From a checkpoint of a small mixture-of-experts model trained on Wikipedia: vocabulary 8192, 8 picks a token.
Below are experts of layer 8 (counted from 0) of a mixture-of-experts language model. Rows are named router (the router's row for the expert), gate (a neuron's input weights, with its number), up (a neuron's input weights, with its number) and show model dimensions 0-191. Each number is 50 + 15 x the weight over its row's rms, rounded and kept within 0 to 99.
Before each expert's rows: a language model's description of what the expert responds to. This comes from a sample of Wikipedia text that the model never trained on.

# expert 58
Infobox field separators. Colons and separators after infobox labels like Full name, Class, Producer, before values, often people's first names like William.
router:73 41 61 47 39 34 46 41 86 54 56 31 57 56 36 54 52 48 48 48 58 52 21 57 30 50 68 26 52 29 43 46 50 48 59 31 59 46 79 70 51 63 60 45 37 58 40 63 57 62 86 37 53 27 59 57 55 72 56 27 47 27 63 37 37 22 39 70 68 23 50 37 40 62 56 61 61 50 50 52 78 44 86 40 58 30 70 49 37 69 61 74 43 68 46 34 30 36 14 70 47 38 64 69 80 30 52 37 60 61 36 63 46 65 62 56 33 46 47 20 43 39 56 26 40 24 48 56 42 24 53 52 59 29 55 48 45 61 46 31 52 62 23 86 48 60 59 62 37 27 49 41 77 54 48 62 50 54 84 39 48 54 65 44 57 44 40 59 71 60 57 12 24 43 36 34 74 55 43 33 46 45 52 30 35 48 28 32 43 53 44 31
gate0:55 58 52 85 66 42 46 61 62 56 75 59 29 52 52 57 76 62 57 64 36 39 44 44 33 70 65 27 57 46 58 87 26 55 34 54 62 55 30 51 77 45 63 40 29 65 37 62 45 37 73 40 19 55 40 67 56 58 45 44 54 53 50 70 66 62 43 21 53 55 12 52 60 49 38 35 65 52 42 39 45 13 70 33 39 47 63 44 42 83 42 64 50 26 51 16 50 43 43 48 53 69 34 65 61 28 53 43 35 55 58 38 34 56 69 60 48 36 60 39 55 32 65 67 56 47 79 49 58 79 53 09 80 38 33 52 48 59 55 16 66 68 28 70 49 45 68 54 40 37 41 67 57 36 63 71 38 39 55 46 38 45 55 33 43 76 54 30 67 57 64 48 20 47 32 43 43 41 33 58 21 51 47 43 80 46 55 62 50 57 36 48
up0:24 52 30 59 72 23 61 54 48 44 62 52 59 42 60 86 62 62 45 62 53 51 69 56 51 76 64 28 54 49 61 71 45 41 44 31 87 64 36 65 47 33 65 41 70 51 51 73 51 37 48 29 38 74 77 56 63 44 64 40 44 75 74 55 33 38 61 48 58 35 50 24 26 30 58 58 50 54 47 57 42 42 66 43 49 48 47 47 51 80 53 70 67 40 46 82 58 62 52 24 43 87 51 56 54 40 66 41 63 50 40 52 58 45 44 53 63 54 47 15 55 40 62 06 38 65 62 38 33 59 66 93 40 78 52 41 57 61 49 56 46 85 54 69 40 53 74 47 36 41 51 46 48 47 57 31 50 44 61 52 50 59 25 61 33 60 28 55 65 48 35 61 42 46 31 72 50 66 74 62 38 50 34 64 54 44 56 69 39 10 71 28

# expert 23
Table and list separators. Pipe cells and semicolons separating fields in tables and junction lists, such as Interchange; or China | A species.
router:12 34 69 49 53 36 67 27 55 33 56 58 50 51 43 46 50 44 70 34 27 56 64 64 67 44 62 25 64 37 67 36 30 49 74 80 46 62 53 46 42 81 40 39 47 31 36 64 39 49 50 58 60 60 58 72 63 41 50 48 71 47 26 27 63 43 55 72 27 41 58 37 47 33 29 05 42 56 51 26 75 80 33 50 63 73 58 38 44 77 53 38 47 73 40 50 53 71 35 56 53 50 67 65 26 57 48 38 64 60 68 62 36 48 44 60 54 68 54 33 53 29 34 36 52 32 56 73 59 45 39 27 43 41 46 79 42 46 47 37 50 45 24 74 57 43 23 72 48 48 50 88 40 61 53 30 28 42 36 32 67 54 39 29 69 72 54 57 48 37 65 49 69 30 43 29 34 70 58 38 59 47 45 50 67 84 38 47 40 73 50 57
gate0:54 45 37 72 36 53 74 42 38 31 44 43 32 41 39 49 54 36 58 68 50 44 49 32 47 37 45 39 48 60 69 67 69 65 59 40 70 47 49 66 79 44 31 77 34 54 49 50 39 53 52 52 25 45 65 53 33 62 56 30 46 42 72 55 50 24 38 40 62 39 32 17 46 79 59 64 70 52 62 36 40 52 51 28 44 32 62 62 45 47 73 30 46 83 64 31 61 51 10 56 36 41 36 42 70 33 78 63 49 47 54 41 25 42 43 50 46 44 34 50 61 72 54 69 58 20 70 26 38 59 53 28 81 67 37 68 42 63 65 49 52 32 56 63 33 37 48 64 11 31 55 70 47 66 75 57 39 52 64 50 39 63 27 49 44 64 55 44 68 16 55 63 46 97 45 54 53 35 80 47 49 44 35 42 21 40 32 37 52 31 62 52
up0:59 72 70 60 40 57 52 70 50 62 63 31 64 46 57 63 38 35 35 51 45 39 57 62 31 55 50 42 57 72 53 41 58 37 41 28 73 48 85 54 31 28 67 59 73 60 44 58 32 62 38 64 72 44 31 65 49 46 59 35 65 60 46 72 32 78 67 28 30 68 26 41 62 39 52 22 57 21 66 53 82 24 21 74 60 41 65 44 52 53 60 43 70 33 70 52 26 54 22 48 15 59 31 39 54 49 21 51 65 65 27 51 69 32 61 43 60 65 53 55 32 41 64 64 45 60 49 52 59 67 54 43 31 61 46 53 48 34 42 17 49 26 22 32 37 59 70 39 48 29 37 36 41 44 20 46 29 29 64 59 37 46 30 85 41 65 60 45 73 42 49 43 39 31 55 41 49 39 23 62 41 36 51 44 42 49 59 59 68 34 49 38

# expert 47
Infobox field bullets. Hyphen bullets starting infobox field lines in film, album and species entries, such as - Running time, - Authority, - Producer.
router:63 48 43 58 61 20 50 39 46 55 73 54 26 71 79 44 77 30 32 42 35 86 42 59 67 43 64 50 40 30 71 37 58 30 43 55 47 76 57 67 56 56 38 65 56 31 67 36 36 60 40 26 49 37 57 49 70 24 50 59 39 88 58 49 52 25 65 65 48 51 58 59 76 67 50 63 44 52 55 74 44 61 78 64 58 56 44 44 79 21 49 54 71 69 67 78 23 62 35 31 43 63 65 55 41 47 63 72 68 40 37 74 52 36 49 55 58 71 31 71 61 41 40 41 48 59 67 55 55 68 53 34 59 43 34 36 67 40 84 48 51 47 29 44 81 50 21 65 38 76 46 57 78 76 55 41 61 50 36 45 48 44 59 50 66 43 69 64 60 57 67 78 54 48 49 42 26 19 68 66 56 51 39 56 49 51 51 38 70 33 50 64
gate0:79 65 56 60 55 36 27 71 81 68 66 62 60 59 36 49 62 42 57 54 57 40 39 40 50 52 27 45 68 35 27 48 57 25 38 24 48 22 63 63 32 83 34 34 76 66 69 50 71 63 53 53 51 62 47 53 59 48 68 32 26 60 27 36 70 63 39 46 28 45 68 56 60 36 59 32 55 24 78 44 31 67 16 45 42 49 29 30 84 36 70 35 50 58 58 51 51 37 58 37 47 29 38 56 22 67 36 33 70 59 46 36 46 77 48 40 40 47 69 52 63 50 39 40 50 50 61 63 57 53 28 31 57 50 52 45 26 52 49 45 59 44 57 80 58 46 41 64 34 34 47 46 73 72 50 42 60 61 44 35 63 25 70 93 38 60 62 59 51 55 59 47 42 24 71 79 46 34 61 38 49 62 45 66 38 49 78 65 54 75 45 67
up0:39 39 67 36 47 77 35 55 35 59 45 63 61 40 21 40 24 73 18 40 69 32 28 61 52 47 59 46 34 61 54 58 66 68 52 56 40 52 60 58 33 45 59 44 44 42 27 47 49 55 50 12 44 50 48 54 56 23 57 57 23 74 37 61 48 61 54 72 69 51 70 42 43 45 50 48 52 18 81 79 48 40 43 38 39 55 72 75 45 46 77 37 72 71 41 62 28 66 42 38 52 37 56 48 54 56 60 63 46 41 45 18 72 49 36 56 24 78 46 56 54 67 53 57 54 51 69 19 41 78 51 62 88 60 44 40 41 48 20 67 39 65 35 47 61 54 48 37 17 36 43 49 53 44 41 46 34 38 41 54 79 56 42 40 50 32 62 31 63 74 47 37 12 49 77 54 31 37 45 32 69 51 45 60 47 43 57 47 60 20 67 77

# expert 32
Colons and list punctuation. Colons, periods, dashes and table pipes in titles, ratios, times, citations and lists, as in 18:00, 8.0:1, Under Northern Lights: Writers.
router:39 41 71 16 88 60 35 49 68 29 57 41 25 45 30 46 59 46 48 58 33 62 47 63 44 60 64 75 49 58 47 51 43 43 71 70 55 70 66 59 43 72 40 30 66 46 30 48 57 45 56 37 79 45 53 46 71 50 68 44 53 31 64 52 47 33 58 59 35 52 32 60 34 59 31 23 53 62 37 71 54 50 78 38 68 68 20 19 67 61 52 48 40 86 38 75 50 54 44 46 58 59 15 59 42 73 85 28 46 49 46 65 44 48 34 73 49 68 65 42 46 35 49 52 28 31 57 35 57 47 53 40 55 30 42 36 40 57 18 52 49 61 51 41 48 36 57 71 71 51 61 63 48 62 37 26 25 39 34 42 43 34 36 31 73 51 66 49 56 65 22 51 80 50 69 41 63 67 44 62 42 41 27 37 63 68 64 18 59 49 27 64
gate0:67 27 93 24 83 42 57 54 71 45 39 65 72 36 55 52 41 55 62 58 38 48 50 75 52 42 58 25 83 55 42 64 48 51 47 55 72 38 56 60 62 12 34 22 47 55 30 49 61 37 28 30 73 27 39 43 34 32 51 31 48 43 43 42 59 75 55 29 43 32 53 69 63 46 54 52 50 51 60 48 26 78 33 44 74 48 84 27 42 50 42 68 84 63 32 16 53 69 51 44 71 42 56 51 42 20 62 32 47 23 65 54 65 46 38 68 38 27 41 52 51 32 39 63 31 79 38 65 38 59 45 48 39 82 39 51 50 60 50 43 65 63 36 43 33 61 76 57 41 73 46 60 63 57 36 46 45 46 66 47 59 52 53 47 47 34 32 35 56 72 49 41 30 84 49 52 37 41 65 40 54 38 45 26 48 53 37 36 45 51 48 68
up0:44 51 70 47 57 66 38 30 29 31 71 57 46 41 61 56 42 36 30 36 49 22 92 47 35 40 45 56 49 43 59 63 03 53 38 68 30 77 36 36 66 50 61 65 43 43 32 55 54 60 65 41 35 56 22 25 72 61 59 62 56 38 64 43 56 28 56 50 59 41 46 63 41 35 43 52 61 37 42 39 69 57 60 73 63 45 65 12 73 39 79 48 42 50 59 60 38 60 45 51 63 58 50 46 49 56 47 64 31 49 59 58 59 26 60 27 40 33 55 65 62 44 48 51 55 37 54 49 17 41 74 73 65 76 45 30 39 46 46 04 50 72 69 81 71 67 42 47 41 56 61 35 58 63 60 45 55 87 66 54 47 63 47 59 24 62 55 64 40 56 55 60 50 53 52 55 23 47 34 34 40 14 64 73 65 45 49 83 53 30 58 43

# expert 35
Cells after scores. Pipes following scores or numbers in match tables, leading into a team or place name, plus country codes such as GBR and New.
router:41 85 58 61 33 30 49 25 50 42 32 52 36 53 68 51 68 43 26 49 61 67 44 57 62 29 64 66 27 29 24 54 56 46 56 27 27 58 70 30 27 59 44 55 59 63 45 48 37 76 72 62 43 46 38 42 33 74 33 58 45 56 40 34 43 66 20 49 66 33 45 47 60 38 63 44 52 50 77 50 55 60 44 11 43 50 45 45 48 76 47 69 49 58 57 69 24 56 26 37 58 56 67 45 44 20 67 46 51 55 45 42 45 42 74 33 34 40 72 14 44 53 42 27 23 64 49 46 64 38 32 36 49 34 56 42 26 56 36 41 43 79 41 36 70 65 37 60 48 51 52 61 65 55 50 47 46 62 92 82 49 45 60 38 37 74 43 48 47 68 69 45 52 83 68 28 57 39 40 60 45 45 34 70 72 60 64 54 49 72 35 18
gate0:23 25 45 44 58 42 56 59 58 22 34 43 58 49 57 80 53 57 07 78 54 37 62 73 60 54 52 59 29 28 64 48 45 71 53 80 64 70 59 51 38 63 61 20 61 59 37 68 40 65 72 39 49 58 48 35 57 37 60 19 32 57 48 70 30 46 48 76 56 50 33 53 45 70 44 85 56 22 59 36 41 63 80 59 51 39 66 46 34 59 48 82 57 38 36 40 37 39 32 40 62 75 52 56 48 46 44 29 46 67 42 73 31 39 53 82 41 55 63 59 65 57 46 53 42 21 44 17 20 74 55 56 45 47 46 36 50 57 60 53 64 62 60 49 41 08 49 66 62 56 33 45 45 63 37 69 49 57 47 49 68 53 45 49 50 46 35 34 36 77 66 83 74 77 53 55 38 51 59 27 66 38 58 44 53 55 46 40 51 72 53 63
up0:58 65 70 80 40 37 30 58 69 38 43 49 40 39 49 33 31 45 57 61 28 37 53 53 48 47 46 41 53 87 33 54 28 37 48 29 44 63 33 77 61 70 49 42 48 66 37 38 63 35 65 35 36 40 48 17 57 53 73 30 52 41 35 74 47 61 47 44 60 36 53 51 29 48 75 32 44 71 59 60 68 48 50 43 39 37 48 58 50 59 64 30 59 30 34 62 47 29 54 66 23 35 50 61 36 54 88 47 35 61 56 52 35 88 65 37 59 59 63 03 60 46 70 52 69 52 37 42 59 58 62 57 66 41 59 71 40 22 37 77 56 54 41 45 81 56 40 65 39 50 44 61 46 51 22 43 16 39 62 56 34 53 71 62 73 53 36 65 61 46 33 77 57 46 28 63 54 43 96 44 41 66 54 56 44 58 59 55 29 65 28 61